Weights of a small mixture-of-experts language model, trained from scratch on English Wikipedia: 9 layers, 4879 steps.
Below are experts of layer 6 (counted from 0) of a mixture-of-experts language model. Rows are named router (the router's row for the expert), gate (a neuron's input weights, with its number), up (a neuron's input weights, with its number) and show model dimensions 0-255. Each number is 128 + 24 x the weight over its row's rms, rounded and kept within 0 to 255. Numbers have three digits each.
Before each expert's rows: "comes after" lists some tokens at least twice as common just before its tokens as in all text. This comes from a sample of Wikipedia text that the model never trained on. Tokens count by the router's weight.

# expert 3
comes after: " | ", " ", ",", ": ", ") | ", " ("
router:138143123148148134074121110143172132178152134138152087128105132134183161121133142140096094121137121171103144095138110122141164103154119103132123135087113117108166148121113157102093153087159108119123124155116151134146112122150119120147144145096112131132146147160096154148079110084123135156148158118124161096081132117123122127107097108126112172151127088100102132142150159171152111127131104129156170092122143147094132151117123146120114187117105098129124174109092176086111154077118143098166145147082155121148133152156157139113157148141116142108145180159129135064156104123155108119130134129126122157114136097095139089129136128159091120101141150129161118169145136093131127124164149160112121094127115157140150108161130102139116134086128113121098150124089144152145138107180136
gate0:159083105107128106159110123125150127126111139176144109145129160153179123106124125134098106125070168144124130127139133107133131145146127130126157175137078115099134123167157102127159133078156091144120116129152113123125085091079101081146129121100144105113151154147131112149130092112084135148067110117125140134128115152160095178136103139114111114169143124120095205135130143117134126143122119101134115166135129121108132083186137119122127131148124068131159169165130138113121104164104098125129086128135112166105135115155090149123107143140124145149118173127092128137132134137101137133126114137116130090145117119128121111106106086157125151128124144148161106129172107082109160128152131155131134108120118116190127144156104095147089186115140114148169146172144143117093112140153102
up0:130168149110127144160175123174128139108150131086147168125173119145132164127130109091151135144177116070117103125145113141154136126135148130132112130132179112171121137126131157136127129154106148084093132151084112128124141165131128149082085131167137159143139123121133123091158131141129096120125115101152120124130158080149099059103085105143138100112113144140151093121141133131128107145132092160123142157121120134148128139085107105159118129112123103105113075112143119143121114118151116211112124154108148100166107116104165132107117129110113109097162125101161126130118087146172108134080120145142102115094145158164148113157152138098153097154125140120108124120121125144143157136161115101079132130130125127130132163090135176075173090105126149101132151110146103127097152140091156
gate1:079128130137071121121136156099100113074129121127114131088130106124098106158154150129113117165150152150140108132135078143103157132139117103162118097153142162077127102148110170101114108141160115142125130136134108132158127096180160112153152093162087116103122143148157122151139111156154129133152132086123141153119126195171130130118144130142127093145142152108119149118150134147125129091120157120113129097162131126124167175090135110133166141135111129115172120154107134143156107080143118102140071143091140127151123122152137147119162125139131110118135131136145128131133186152094136138124137140128132094098157116136130079152111171121088140087078149156122127154097126153135121139099139152149143105084113121101153089130147189097102103114184127108125125108078120125124110067129130
up1:141135114104174116162125077112104124179158130093152097132139137122149098121096116120115143133097133124075172143127183112148097100126143114101118145133137130140130083105119105144143121119118095114100136126117155140112103127080094126111133177104154101158143133080115186132120189132136117141129099168159139123140100094079138138165097137132125132143109138112147124152143159097095137163133103126131142132143116135110119098158086139148081089154176109105131161181145120117128143140142173101119137143105152126139156114134121079133120161119172140161139100149099157112145091129150101116140136100132167128179105095122126171092114108146141112125139146103096124148147142115080148137120128137121114158149129148157094134108114054115122164146107155132148085136138158103134137147123151
gate2:084166112122154119152174125137157113104117115128141085174077122169163115167101066157146127143175117152130158107104111158125125151132116105138106177139130156113142158158136113129131133089135113145097084107181108167111161150132126107118104089065103115116135142129093116131128094138138206099129126136096133056135093093123137103148179105133106139149156163138130150139156078149133149090161135154136145107111139124099154132162096135114153125128140164115139128149114143118174105145131168130143124165115093117129109142129130131111136161159126096124113113145117156163131136134123142162119108107170101134124113091132112136113133125142107132098106137141150095082135087173113122129145130134134135178105133120065121145134157125117148117104104126133120125099134119110116117096122111
up2:169098174115132120120123149164095119141151121156133117114170112146104152180114100132124129107107131145119094102089117141176103162138098153098163103124149126103091072143136143112145127154119161138109162122094146103101097087055085136141130132153121117127151082085149162102128184131133135167103133154147112158109120139145167144141135152134131083132125117105119117098115126106120099189143167117078138115146139083177103153111134091144175119171114106134130140124144074135093111114158136118129171137083122085153150142120112146143079107115156123129143145093155142131149154180148140142149158071099127105165124130137127109115107141148122107105093148116115124137109115133137141136106158128095128148124131128160135124134149108116138136106178112137121142138107139133112148139124106
gate3:143166137116116126123119112125118166147141148130116152144152116146155153127124117146128160092108095132135099108119140154115109132137127155116179114110139116139143166148123113128097141139124156078151113136142112116146109198154112114118091120144128149164125121152127109111133132162100131111135114136123154158147115048088106090144071126141151158156143129126106108097111150185122139149133159104133054102154122156141089142151114066130181121120124139193091091092123138195103142113108139105136111130104131056125132120151161141117145137150127114133166145141113116118150158150127151115128147148140150135112147135111124095136106137092124155062170127127129163178114091153128100108109121121164136127126123147130137100103076095123136093141141131130110118083121122115150136117118105
up3:127091111156143123135152130118121141118125136077105145121179104200134110084098106148134101142113151129139162121129130154123131106158137148155161138168155139111120165142125144097138124121132136063086130140160154122123144163118120115120183139127150182108085122123096110152167115129124152159116132100151128127099051115124094161119145096107125108134132137131143147138116141099125155141092094150143120163157116147107133128152128091097112104119137153120128174118130130109094148148201112139149119132084143134159148119105158101098124123154140133151132125138129114141101060158124131136101151114137119124153190117108137057149154093109128106120099115157132129127128125107098124124138169104095090127128131105145128153130150126085102102132134118121125174135105099122150085190129121
gate4:153132163139088121140120131140134168146109124131160115124139137148110157110119175154160110149101156160088095175144092125107104132103123106131101064149149113147130109092127092114121107123170150173132143119125144134175099166134131118185165105141126123132150111100111142125102152095141142170114086123090120147113109147167154117153142108137116094150121139136122094133124112076136122103094105122105123132090123121160153096148116146115146161069114137130119159146112136100139128126137154070101093094096135115129151103149133156172139094060104161133115150142124091127122120118110089130141111105116098158140107114123139133135126133124117160126133140103123177149143110127118144154152138159102119132132140156159170114133167150153129073091117087114172142104174131137180149094144123
up4:081100116117195147149161184126127104133139146120080152123080155127119171137126110139150157081137114099132178136127141137082128121148143147112162130125113130141143122141126134146111158088143110089105138107095096126125134080133120142080125120144132112144072114158123122168154152177103104116111157132145102131132122108118114137106125148085115134113131122128146137164151139173119125183118158112149104139160122088102111119125138140134129105148126115135134121139114110167129127132137143190134142118152120168147156135133089131105147148155170111161148139149155152111101160127128129156083089141145118127163095151104089139105097112116142127142133168126107108089125116100099118132063145100155149124167126137121101168094063111134136118145150167110073119113104110125091100153119147
gate5:154121103128157114128147144145123116138148169107107129153085129143086109173109104115125116141094107099170114113150121152177159131130093139092130099100119165082118120119143134101130127122165100110129144114119163086154136131130150122129129148145182121121145118156143116173116126081148108069116150109103090141069120102130115116128148122127147155113075132083150104136104166088160137138138142107125126136123090123141112143071139150145086116123167153139150100152132119106146140100107083160157146113146106141144147123142165114148197169108148134110130117186170124154109098106145104143110139125193139117138094144087122138134123132122125104156159107139097142077111126120128119132145128115148143142131099132133130145151151126151130166134142169098112144130094088114060134150149133
up5:161145136124102082122146141145147131094156096128121167149172113133080150155158114112139138088166179131140136150140118110135119127124151118111130129140130139141096098117160105144104151104127127123153125111157116153060155085154099163111131108100109139151140108115127130126135091138108116134132124131142110158159110165137111113149136166114138153096111130122155133081158081113183117141101103150087133188140097123139125126167139084127140156110134136118083114106099137114108129177128096106128102194098178133123159118175142120127112109124109111151157118101159099132140077103108126119119159137091136080121156141158144121100118131113176144134132108130102104081094154110129158106134104137116131198103120108109147152109175130118157140139135110090118129174122151119105148159117124
gate6:123081118154107174113146109132097179134138118122114126120086096134141152143107138144097164118107139110151120109084117123121137125162115097178124150104108138134130126061106117077086109134112142174140184123118105170114183145159139101139162126142084100137183107165133079183157145152145127158110137163078128148163136166098155110110121114113130107133110167133122129126168112128172124121141120142135126120153148133154141128109157143145115146114088093132136155112118140130135133131115133124123148072159120113123120166133093127155116103106181166155103127114161105105105134124101077135132114116152149153136075125091122102132120117117107146144123116137143147117114100127162115123108162114129153112138131150053145137158134157151113106098144120128143139082141091135136111113164099
up6:116126120146134124108153106116094179139141132101145158120086125110154150138105141091112169120130109140143146108130102174142077097160127137125143154114135145131123095053124113073114119136160143170089196140109118158079136150146159126136181115144100093130155107153115094151100124150138137138130105131104131143155132093151126095107137106128157117123122171110138109133163117140109130131131121161117106110133138119155165147109172112161128138131129098127123182110139127128126119145116127130108118082152120116152163127165107126117104111068179159170164147134138066134095130147122067084150114139119164140173098098093131115151109114171117133107127117090102147133107109110108154132119108094153113109138154128116135162149138134127074103119144133155091160121164116153152125122149127
gate7:104139143141135102108119141116099097125125106112092111136095171073115091186130103115114123132069150144117169119170132098133087139165158130108118135146162129120136167142129138078073105149149076110116133087105110077152130155126132101163111112128127142158168116144137133147103146146140126074142150134137142113156127125092108100112160160128144140129143110122133097186093101129123120114132158154162136129119117144115121164131155175142098098111093158148124118099131102050107129124119165096135128089144118118105103113144130148115134146174138112155097134141139134092159175128136136087137142156126167137099153143109118139095149124160119095144145133115109087115133117159141138155118167157145150124103135136126156147116101111127145107109129151118168105129113138138126161148201107
up7:157114105140130126146109116133152108134111139135160125134140108170129122090120171153154121109153143081122092161097114134124167116112109134122159158103112125142139079104109111173166135096106153111159125122169111167122109143143145170085130136138156120122103163136143136119170139130090096162118108111154143166141104136131116153138067113133100151133140096168166144126066165153098132147114080087142112143111109103141138108110124108122150183123140102108101108158111122187119106157143080140124108161124133132125153132112120107151113100110137137094137134138156113150111094099112137114109112090126084127168081148168142137154091072104130123150112158130169134162106143133165136108128087103127105143142121151109121130090147159154129140151129129149089155148168124098142096111102160
gate8:098148125156117151138109170096137121118112140150096073132152119138132143110158131132117113130130120168136134112143156130125122123128133118096123135133138118105116137122117081125129088143161123081144097144158127111185131110146164109155130102151088113088110102141121125126124158105169101136151104111167139120136150161150110124096134167128135154137153144132090102132123112116126147124108192119122109148193081124125167149127127141151142119143089179146149150184091143121094125142092167112142138146102147093095123154136087145170142096129108085134118137096115118089126132160134127199130094147163126126114146104093084094129140108073093127102154102124135166159110145119140146135096119128088169121115094106084163143092127118140132149150104117155167150148112167109162103112128120
up8:072117084145109146152098161108135125130104122137138065145139142136150169093145127152128143132141122151126123139127112134099075111129162132124187128144131145132113111123146107133154122128154163094152127078149127151149115112146115125121129125101087150137094089165150135120144139105100132154096114136189142094120171121148116140141113119126112109154123152115119149080129083115138171130086143141125133141172078121137158116127057175101116120177114136122150132173053147174129100145077165082096138161106148158121106168159132131137176129133117150125107134108148128119140121134101135119119150095154096105147099126122133107152112115111114101122125120177098121144104146125100133149123146108117130146104122132133138128090131128132103162153124118101160140110133186131167075141120139
gate9:122133141164110144141139162153108135160129120158137150112100121088170136110157127120122130150127117151154107116108124081127130156138101112098084157134127163119065128130137087132150123131088117123123150132143098138098151095149173106131123170086098119144109141141133090106137108104103115125126129163122138103089166159101143120091162150074113107149149141137122123078095162136154099144146155134143097134166137157098148135182127098172120108178091111111105097111122122148120125123119157109129114155092125126166125119131130114125146109102091114130120113112121122110161155119154142090135161163136064107121156118078132118124145111102110148132157110107101144119118151201142127136104151095135137136156112154139177129198100157137137109127102121155096151155154105152156128143079150
up9:105112120161157122108124144116137127163128110120142133133074137087107135110117140095108095141140147154157147107100126121149136108125123089144137125177134166131122157112124098095127094117110130135099190175138128113111095135112180111141128120117116166134131144174106139108133125111092099093170126123109101116101142106117124134097156118084125129122117149154140111089129115165154121119143127109110079168163098146155141097145143128131119169127152129147087128105123124142078102142177167110112136136092126130128135129136147097149202106140093141100104059104113102099164191127114163093140143120120096137149160118112124108124151122151116105166142140129110142128088143156130151101104108130156171117120173178124147130133141179131084154102095154132116149162149118152163129136099132
gate10:087136147111136136092111133165133105118160153126141171113114131127092101126117121126145102131155081134162145136136126169154123122141130126130137117123117079130136121136111133121134110138150149149128098105132071132145150085168123162178141102115140152132147168138089114139125111129114126116165135134155104108104166099112133128143108128140120114135136130130156140150114161148099117150151134165119116110136127139125097110108143136130136160099188167092127150077122156144131131101108091108114125139141101161150185158155138129139071127086153118114115103138116139101188132097103098107212111137134155135115162134115063138158105139099110071072128126071133081147118158110107125148146131129082155135103144135108101136117124115153125197128139120117158116118135147147147086093150144
up10:156132110181087128110165152137111127138133143146117114153109156189106143139129109158136109128151192119111095167101147089116124186080122154100141093125105115124148131090152114146167156124093099122125115129181122141126104175089129086117063122151123119133113133116149107096175161142158133114066105112116143075154122151169156147108146120107090113112119109173116128137130105129123120164105095132104152160120122113136140155161131122146113139106115147124122135142149080114101100145178131161123142142107113088123092122126099113117136106153092155131125126107135145148102122138156150169117137124137137130137142116151159126139141108127167156145076112155119123126119140090141169159149118123147089097112145107153167117119131126096147084081119148135123146117097111093126133180109136
gate11:122172111112092145154108110157130134124115164069102102120155112130135123116120178133155140135174119125106107140134130123141155137132134127070157114139132086064125129122160123105142120157126133138154142139129126101144074172124132125124132141129147089163167104097139124099102103124137116093168143086152128092131118125139112117063091165090130125107161135106129122139136173072127112166128085131108125118129126129140156143148096127162119180162090110132156120142168116133144154137118143166158086114165125118119171169156142087133084116135111174121112116093106154130157151102169135134122107107124124162085137117086157107130136168134128116109128167103133167120115124143168121119139165095079160118090136165131146132127123128139099139120116136128095118129158093152083138110137136
up11:116101133104148130114138135155141113116149137111137151139163136156131163160157140170144074126087130135117110137153107145117127106182115142120124129156111117156091103139122172128126122098167130128127125103117143145078065142126134111139158110117143111156099150124094096149101088139180117110163157129110091127118162138092151133116166109110151114130139147145142154163190124105132146115131137178103117127131113149134084121087128108100130143138130170115177135119107110151131089127130132194132158123133146122135122104116106162118187120084125160087159107094173111130165176101125169088116180119162107132109140102113138101098137103081112137110155131110095097100108137138065118095146110118143128140126143088124136118119128103138109096150116162123102102159115140127126148156118143
gate12:093175141143159167123117115152148144123124126118163108111095125135151076171144115108103116117027125139137118137127152149151127068124111104136107151088121121145125091098136131122143119144141137123114136119131128118138101133131131146128095095185115099104110114090114123127134157113127128142134121100117123150157087147132149146150137174178140151130104168133131134118177087086122104100103146147063127120148110170105152129139121108114111126138124145140141137158135154128121080092140133071169117130128135112138135146110130139164169135151135078148119153159099139143109123129166085102136156124124113109180131097113149115167129173107079079076126159110131101145108128104127171130137112143127133144161127132145140155141173119127092129131117114149093145151157163122160080144123117
up12:093147127140158106112162117109141104115155117101138109115123147122136138165136166163158141124084121118110139116134122104106148093135139139089116128121153130096149151102141135093093087113105076096106127106118105143166134156122129144132119120135148105125080109114109181137088141107126099146107122111119138141142186119137091131159131129161120162134107141098151144125122151129167120125141205157142093112122073170135143126110137091114117156135102176102138159126089149121147116123080105087107140149145141133130131113125128150112177153155122081088167108154075139135138136141167091079087167155129148111088156113107138160114104180152113124104131130132090137113151105159139131078124143146172144115113130150148141121138120112100087138141139124142099144148136152130154141116150190
gate13:118129104130118132138136137171158114063143160126120144067167098124129104091127140150132151103082151124101152146123068114128136150136121110112099146129113131138109150141105161123151142105135174137140140143180169097101126186111133149114121114105121140126139113148140109118134142143130148147142148082149113094116114096146133144149140139088125126126118055153115157135159094131094120118172126124124153167145112099160149143103089098131140107135113141146119102156123113118155136136167122158114119159092083135079138144148108139172135151102144093129094169136137142209104135149122120174139128086104125139130145198105092105140115136140125093109106121100156140118148132121138140169102104119136137154085142116118110116113122130092110150102119142165094140139116169077108152131134109
up13:126133140123116110115107102118118133170074090144156117155129164115154140138060100137138164135156098090161129103109198129117143153102121186163184129114147133137095130133106125145122104173107111145143151164094088184150101093126101120092131152090143104124143136130143146125140133141116145116106117169123169103137162145097101087183122130172148109090124125106142092141128131139131111135088113122134114116088170098088112101132115153143128165120122147102128104094158131155164116108115104126127119087160119113145110133069129151097102112162136166122144127136111119115137104138116156114133142174153149112119091119151162181149141121149109126101130133165125108161094102130136108090131134105130129172131093098139122126115131137169156111142158147099156144108131107153153110118123117
gate14:105140129149104145128134165101141164093090140146123166132140119098156139126154174154125138146127099104164137089118181157115141123197089086146119140119145151115138151141172145118138115118125169112112148139051145114095152109142162132078122137121092092128116101153090054114134115077172137114114106122129130163123104130163168178122114106100111126160121136124111162165117135171122113089149142206158156100090108151136142133115110123146127166122112127114162120126111136107091139124152161147126116136156137115110139136123119135146101144125118101128100131134148116112112143119173107110128115118128121123139120102157098094071172119116106124098165133101133142148092112125125131115176126118127095127170134130075139180139117138126112139108113113132125137128111123139164098124137097
up14:111112107140159126112191157159080100138116136161137137117140115113165133121169110147122137129152101168103102137102123140138139113122160139122111141123091148184146144170127089120121126165105133132125139096113131112168119111127177129163130118129084117152111109151170136124129146126162126145130168131125091123138108151154132115145116118129076090183158116154106104151135084120148098116120138129102080096136133127137164146123104110173091172160121150122109157137151120123128113148144126068115130140091151066120099145136160119096137092117074146137125119110140105123098149135116131136105194122134132122087131154111112146118125132109117101156204147092133145158106157096133115127079151119140090113120094133098151128107146111184131113096133121166132107111116184115110134130122125
gate15:117204142090108064073139087144110124145108153101137136159142095127085069111163116126096127140133126140130128098180138131158117144090138114134123098138155117142155131173146139177150133138117159065137115111108148117103114122146145124130113132119115157112140112143130161136098098091112104156128143148133098142152141160139119122101114132107117140124114096152101142148113138146131136110141112133129129122128141142102156140115131132111079164126128128135089120119149086113128177163152127122148110116135122120120160126199119114120120148141145115151127101164103143122171122126137099141129152123134156133115177131085086076151135126162156127103106153110092153151126107133113186131102077148182103157128111173123099130143111130158153106085097108138125146070124096161126155110131158
up15:096131106123153144143131143102141124139152143105126140120128137155118104115146133171123157130093075139112168124131145115154100167145153143107093105143102123142091066138153113082101113142092113135085101115114134145132083140157125129144151106104110118111152147135173156133089115107149162112127126161118137131164110167119096145110114135127131133115155125113147110094135130166127169146135153115124138119109107085147089147133101091094144138135121162160125124110106139165153154176141122164107105143086092073130136079113125106098118156100165159155174116124112160139124110181152156133131159152133121116177157088142119089115143122141175120118087121107105143157125165116124120086085111118124124120127083166138141116089115102108113158131110113153145205110140123150168154147120120
gate16:141170124123151130108117089148129167142095135157078118075103116104116121152139174135161101107081121117132123137129118095122138123135115129154076121115146098079155091106136129144140123142135145116130137143153139128114182108089156100195101151142093126129129141137118111132147085125135120118111176112133114145126128104139116091196101148089157132072104094121114127111132184123127105097174129103162147109148085127125142156113100135119121120134157148140135131179135105111153152105116086125155119083088128121095128123101113126159106114153142106131128131130121106144160094078148128144135100125133125169139147122112119098132136110137133171161147164138103107164150131117170153118117143126127127127158117146118087164185179121171153122112156141130140119148137104114082122106172164
up16:162127087150092129216111140127093087094160134117152134118169126195160115108111093124136132164116162164110128151130170175109141124129117154108124179085094137129133135156129128094130152084120135101143084119139113129107111119080135136144110117131094170095128125104119145158157165153109137099125138148121131138166118162110126133129157117143129091134146138115128117116149106138145178130124121165125138184129134109082117110124113160137140154085140126116145153116146113102171163161140124097124137159143085119146110135158146106125103072095099110118138067119121128143107136134136132155177144100112139113095131126127116142144137164144103125129119120168105130079125165098092111111154104127106088153152115115114106102098111117094154130127101106148179117126170136147147099133127115
gate17:107133127110152110127123144159113138117161098090102114142135108086114096115078119127123126149114122153148146105129112100169129135136147137097071105116111104095092132173130152130117137153123104165137161120152156170112080163160143142143085113141194117095107118124132158106132112126106122102150092157131061158166121125126098139082117123149114140127098066097154100118115174141127125107125117133143184130131159115147102115106081130175098186114119078127134108142147094111118178152137117173117126181143160152133118175146146175116158145125142131131097114127154162111131110129103133149124150133103145125106132152117121142122167095133178127137119118100066110107121127121130150144095155113102152155121159162136108153144148143144116135133117137104129100102111132123150132116150143
up17:108144109125133125144128120147111130135123148117138171137150133101092110159130087116098147161133102119124147180135118105104099105130100144147084173153096117125143116118143138171175118121142100107136128148109120138101112114132129119164091121117139129109110115128145175091114103151096134068122138108123093158109143166132132103118168174119108107090189138135148163122091138188094134131128092128126110109145113101159142105103163123142142109097159134137127120131172116114181139157115106090093137122143100154165155137165156129107136145119121125110109085108137145116175096087125156131121159108093112157130104170166081151130166142182105118154105091141116106119100194134103124118145093138119144133115142144170105165144119101108129131123162130118178110158090105145131118109118127
gate18:101123134102110105109126185168144134108111160130141091104152119141088076131142126093108100160139126160116125107118117160126137135132126069088139138137122128103081136119120186060145106118137115075181128123151132142123122132122105127157129147124147127176135147149154091111124118093121124136119162158096163129121120108172130141110186124106123095131109126126146163098116145128118111125130112143107113155148118173113124137111120121118100114118146114122118157150098145089134079111097120120151120122123155173103136143113088132119133145126181083143147144122140148105142149119110098132159105157146134111103127170112153107128132145127109129131096150150140150073124120129105144145150153123120159126106114137170108108135114138107111142176111168133146139230138083115102111136199152
up18:162105117133143153156117112103138097083154065120150148099141170110157162122084094120152124074107148079171144114135150124095063141150148135107148120136103120135050139144149142126151150144126127146106130087101108163070154113127154121061119135118115158155140129134142150125167158176116085137119162118090125103123169167126124172113111154097125143120103087138132150183147124141117120127110122093149161134112132150106168113126103132130125125164144100141163115118149130130150129123162122121113160134104085112150133137129167130150121135163137119114109123141132157117122134131120136139081177129125103132105108117105179144118110142128108142110101082135126124136160135167145129059124092144153132139138137118094115102143119124146178134117126137110138119095137143083142115109140140
gate19:127126082075115087121085120134109167113134154124161112134084061121123096115109143096095134115112101122107165137145146159175142141132118100145127145132105136112148113117079161082141093090080207126182140195130123087133178162137124143142130130130135148102175124158137093166134122125117125151157129124108122112109101133075149137140128091143145167161149129119091110130116132108143085118181098135181124108130110163118123143142120146100091162124114097162126161149132120101117112110106118148156107107149132152090126121122152104112128128125106091112148170140116104101123114127136128133121090120090120133102136143111133118151170117151123097126161147149149127130130107150150128141178162139145139116118115133173108144106100119151112138122135142136122189136130121130165150120157115
up19:153120159134120142123109163148076137114128142102106116142130145127126151150134103139167131149108137112147094131137167117112122121093149120106132114091132116149109132099154111149129151134163100144112108151081141157109136086108144095157126094154161140153112153131099153110127144135122101079149149173188158125102118098130111122085104150118113088080154101131145138093135099147101135160100138094108130129129172122163116132138121112164122080162148120107171129093137121135138193124154145127112157166110117090125141109131113154134174119110142124155135120055125167154106119145090158146155132157119125127158143134163113126126119141119176146127088099122079121167146169131082160133106145110110137173161109097111105111148123087094178090109100099126108099146153130131111126136126144
gate20:170118122103087150090136104167093121122161113146142108118156165140175143163083067119124100131192113106147105070125102169133185179093129081133127145153120154131122146129135110109119184107150142104155095177131153153136127103110118153095116138111131129133134097117120109110159130154120135129149114107147150119127151117144107136120123107143118163141157104114158130089097146100108148120157098130156157112081132112135147142147107103124150165136094097166129114109108152136149134112148124134129087127145097143095103174152114129137093167141085137136108135157108126103118093119142120132133160100129106164124119153140144140086150135136092117124095134157140129083151114164108139100136133153152139105103115106100132103151137121145097124124113093135092205148178164109119140133110126
up20:125072112159105183157144156160118116136083109145136114083151123155123133141149117109139163089040170137099126158132147098146137117126133129097085161127116117176117121151122154119121107144106153146132133114151150106139170110138143161145161153138116086136162144147132094135097107144092082136141171150129122133126112101151149102121117110098126126131139109106118103166124142121100165134117129110120140149090121146103109098142089144108093113154120116116158130155125112134131133073141132140149124098135118153101138103129117102124155148114098142141110143110181119157081108121146138118106157095145144160108102157078114122142095113119117145129118100136144106112173157122114136162120166159108159108153149104143146127092100122140109141074137140195184102123139185115155112100148139
gate21:127149124111119127115129121140115139159134173118139115084131076134152090123082160146161120161162093133128132139134124164121081123072125102137116085084124097130136110085119115140118140123152141119155109110145164106121139109141124133136077126138086139145144128130129178099123142079104116128179141120150085124095133134101125130132105193136106129086130129167160170147140157132117111155141119152123164111126124177131137125149129130173100101109161129118117110113149163104125160169129129166129120085133117144144161147128147148157119151164119125145103108107105157128151090115142102142102092142091114087163167134132126110144147138130110095113128089103103129114130144151157150156143135158091138132144139165103059102123187124141101100149126080086159124152113088150122145106144150
up21:133113129141132150116133128115159094129113142175154147140124166139068133150148113121127099135156149137119134124150124098110135131096122166097133142120133170172138123134100146130101094140136128118102147146140107175120107098099156141115154131163194123197150100105112095125169132138083147139123146178108186121126104113146134139134121071096136112184148130127102118135115128155120136089149169114147094173148113122080089131140128133126151153125132139136166104145123110117152084118116097132090144172094100112121116101075099099127110134104131104119132110163163125174118136149099151130130141089166128092095106144135129126105077086099150113159129167138130131125150133095110131121087127120141136129135104163128162137142106109120105126136101166154120102160107168086083135139141146
gate22:094113142080125142133164154102133124112144094146107115158132121139102129108111175146090124138130161137120170130141096102078078130094137128110124087163155092108157118120146091146111112110094074134167110157100110123119136145137116100093163129096107117124120152173100130129132124109161133164157084139196131134139167187094113112158092114110139145134094119173129118117150117147153150084151139132180122138169142144147164159132123133095115099132137118129117136137132176127082145152149144148125105088148118133122134123140141133117118151142125153126132115155120102074156114135127151117109110122142137115118133092098105152099111129145123132145121135098181132096168142115170090124126132137172158086120123123124153102124096116114128132120109124123157099106138140145113139153092220
up22:131143122153105131120056146157119154114099123186130134144107158103162133094156138121137099119132141117143121135126131140132163135117123137162143144077135133125111149096101136150144145110122178064110138152132117144112118166072144168170132153180143167160102128136126099131101118149096108112142120116099100122144143101131152140124131106144111116131122153094117133150146132110159124144134118128124092124148156086103102095104141123100190150125114146087143109065129140150141080131135123122148136155124125151118092131113107121139120063097131132087126161104132130134109105145115077106162120138143125146127105146149154126175126153114096125144144116113117138180117092152145169200115141090145144159163153130128097156120171143145094105160139095098101128136091118097100138091140131
gate23:151118134132128163149160085135125109127132142103153100138112102130127137145108128093140136142112133095136089125084114143093090121138090098122092147111141116144125109138147110133143113143122126125124135105091116132151129131144131176131107139121119140133184116068125164114161152117125142114140096152119120128156164113146086135140119162123126128125145122108144080133105191145159154180102121140091165105085148155132104082086133092129151127103146164154117133175102110131131167103144135126170140106128113132135171158126134115160111135117150140124132124134085180088156096128114175165161134128154121145105134086120084162139138181186159115132084177124118124127107113129153113137131180164086110121128117127142124122086179128090098120126123156083113136116108146092111114137082117
up23:109098142125158131124098137088117133167171106157118159144115158128084146097161130154115143131133145128114164140166145132135137141112122164113165138142136160137110140126106149167121108127083103154132133096160143108155126122132109131108163113114146131128115126158109122104132123119100140125131139152094139146107115122122146122111117101105098160145089132134105111115132089130101107093172118089132107081158104118104111139152130176144131119104111147126133145086184140144105105156138092137067115135123113146115108110134145096099138074168146190116128172114168100140124152112127114098087109129107131096147114144164153130157147057108095149141162087122101170135134148129117149063103090133168114116161141113156143129139109112184177137124148132123148139119162085155111170107125152
gate24:143067121128144128103151126134094110121129100111140112119160153140112126087136126158104150141089130119112101151134121145119124163103103131139114107137103138172119146115152180143105145132109162134127165176119103146143118185135152097173162122126117162160120134117097096154150104124119159142104146141103164181090120133113062098135104147114141142137155082151131174141137085119135106111110136085137113114185110118116109131078102076149094080109097160141111138110136109125111138125121146128123142117115146112122132142114135145114107126128141122110133162100115114149111136205133086115140129147118096135144152156167109123082121093105161156134133170144145164149175148077170117136107163113112117171124079172120145133144136134117142118093111097140155126147096134133114122151126105
up24:107144096136098131129074130139161147102126142117125136132173107139123152114121139127123125137183144117151147138184139096119114133135131133146162128127168099131116129144126105117131126143108097144140124119131138125111131078121155160127165135099131128126125136117153185113108146162080114114082138150123092117169123096160151136123150125125124094105125152109119123131110162150107093096086114145084118148068123092146143095149124123142108175142149118139093090137132133147162151128159097121127092151111084162137160104114132111111161153118132128164145083147128111147125119103105121134138165107152146124134133068095127160153131120103162129154098109131135121101083150174099109114133087132140107137124134073166130136075108176170158107186130161129089110160152131085186117120123153
gate25:120141174124177139092128090136116151114132102144189160128128168118149115164130136132141143119083107108107109112124142100131104091113124141132124142141150112146105139158101146135101148107139155115133123131136139105149105151166154156120130154138129130112114166105111129138139151132156139099110070146128117143126129139129155132135141101130077121166116134112093179125169159133118115123125166153039102121113153110100150175122114138092121161137099133126149157139117137188116124081115101147147159104125144133158092141129146103141121101140105162111109159109159065128069176139129107081096121108163135096126112116125077085150073185099120119107113100114142138119144120135141108122126131117160148094127122129106128150145134178110145128125087160130130147126126159111174090129138131
up25:130110112146135111117126153138155067151094105104121175140131113163132140152132097141155113083123140129127112147120142118098143128162080134120172120117156122146123145114135129116141109160138128121126160076123162163104113120119132169147132157147117088157084170124093147108118082150083145164173127082119120173112131117113132094128143091094121142091116109109121116145137125113163091103148168178120102114119084138177124117134174128160164113137105155139107137110101118138101132096156120104136164147132098120100094119139113151155123115135199106103121123141138121124084126203103107096133127133130139131118138128168116164136128133124076119112116092125113156162127105145124135137101076140138126157112128127112141123154149161158111141198175120124090127154148135098117142105116129
gate26:144159106148151141112143132153155155138127173150169148126133141112154107147127148130098116121098133118132116100126142093147133137082091107101135154078130112136134129134103118109118106118158172137142128143171145124155170143148151131178120120115116103105187076133139065154147151084116126104144131106147190105097104130190150132119118149110128117140098130141098127080108151081126113130082130091131154132147133155107135132135155134129130123135132114185172129153115163122076150121102126098144114093102151097147088130077146121143135143143106096152097132113179119106166142124123125121149137118086165105152103129080144114099121138083132141118146110128160115122140132124142138140107115114130123120122097085130184133153090148111095121155121155117162126145154122108162074157146092
up26:163135185109129153133133143142176163108105140164110128110166170107107152086136097158157083091158135137129136097075093132101162132173127133084148130123154099132143117108079130108124110121176146152103139118146140120161104183129112144109122092140102121144148085113154164139149163114095119148116130114148149121123185147128124158136149108131132120060120132153108131085163127081103090148080153069119146125150098171173121082138119110130133129133136108115135111153085146118134142154118100116126128094141153102089129124110123092154144082144169130150108120107154101130105138110107126136116171089094147112153122123098147120085129109145152145123126120135149136138131153145130142151098112152160145088104109109147122113134112172132129114140138165115171143120116107136125135158139117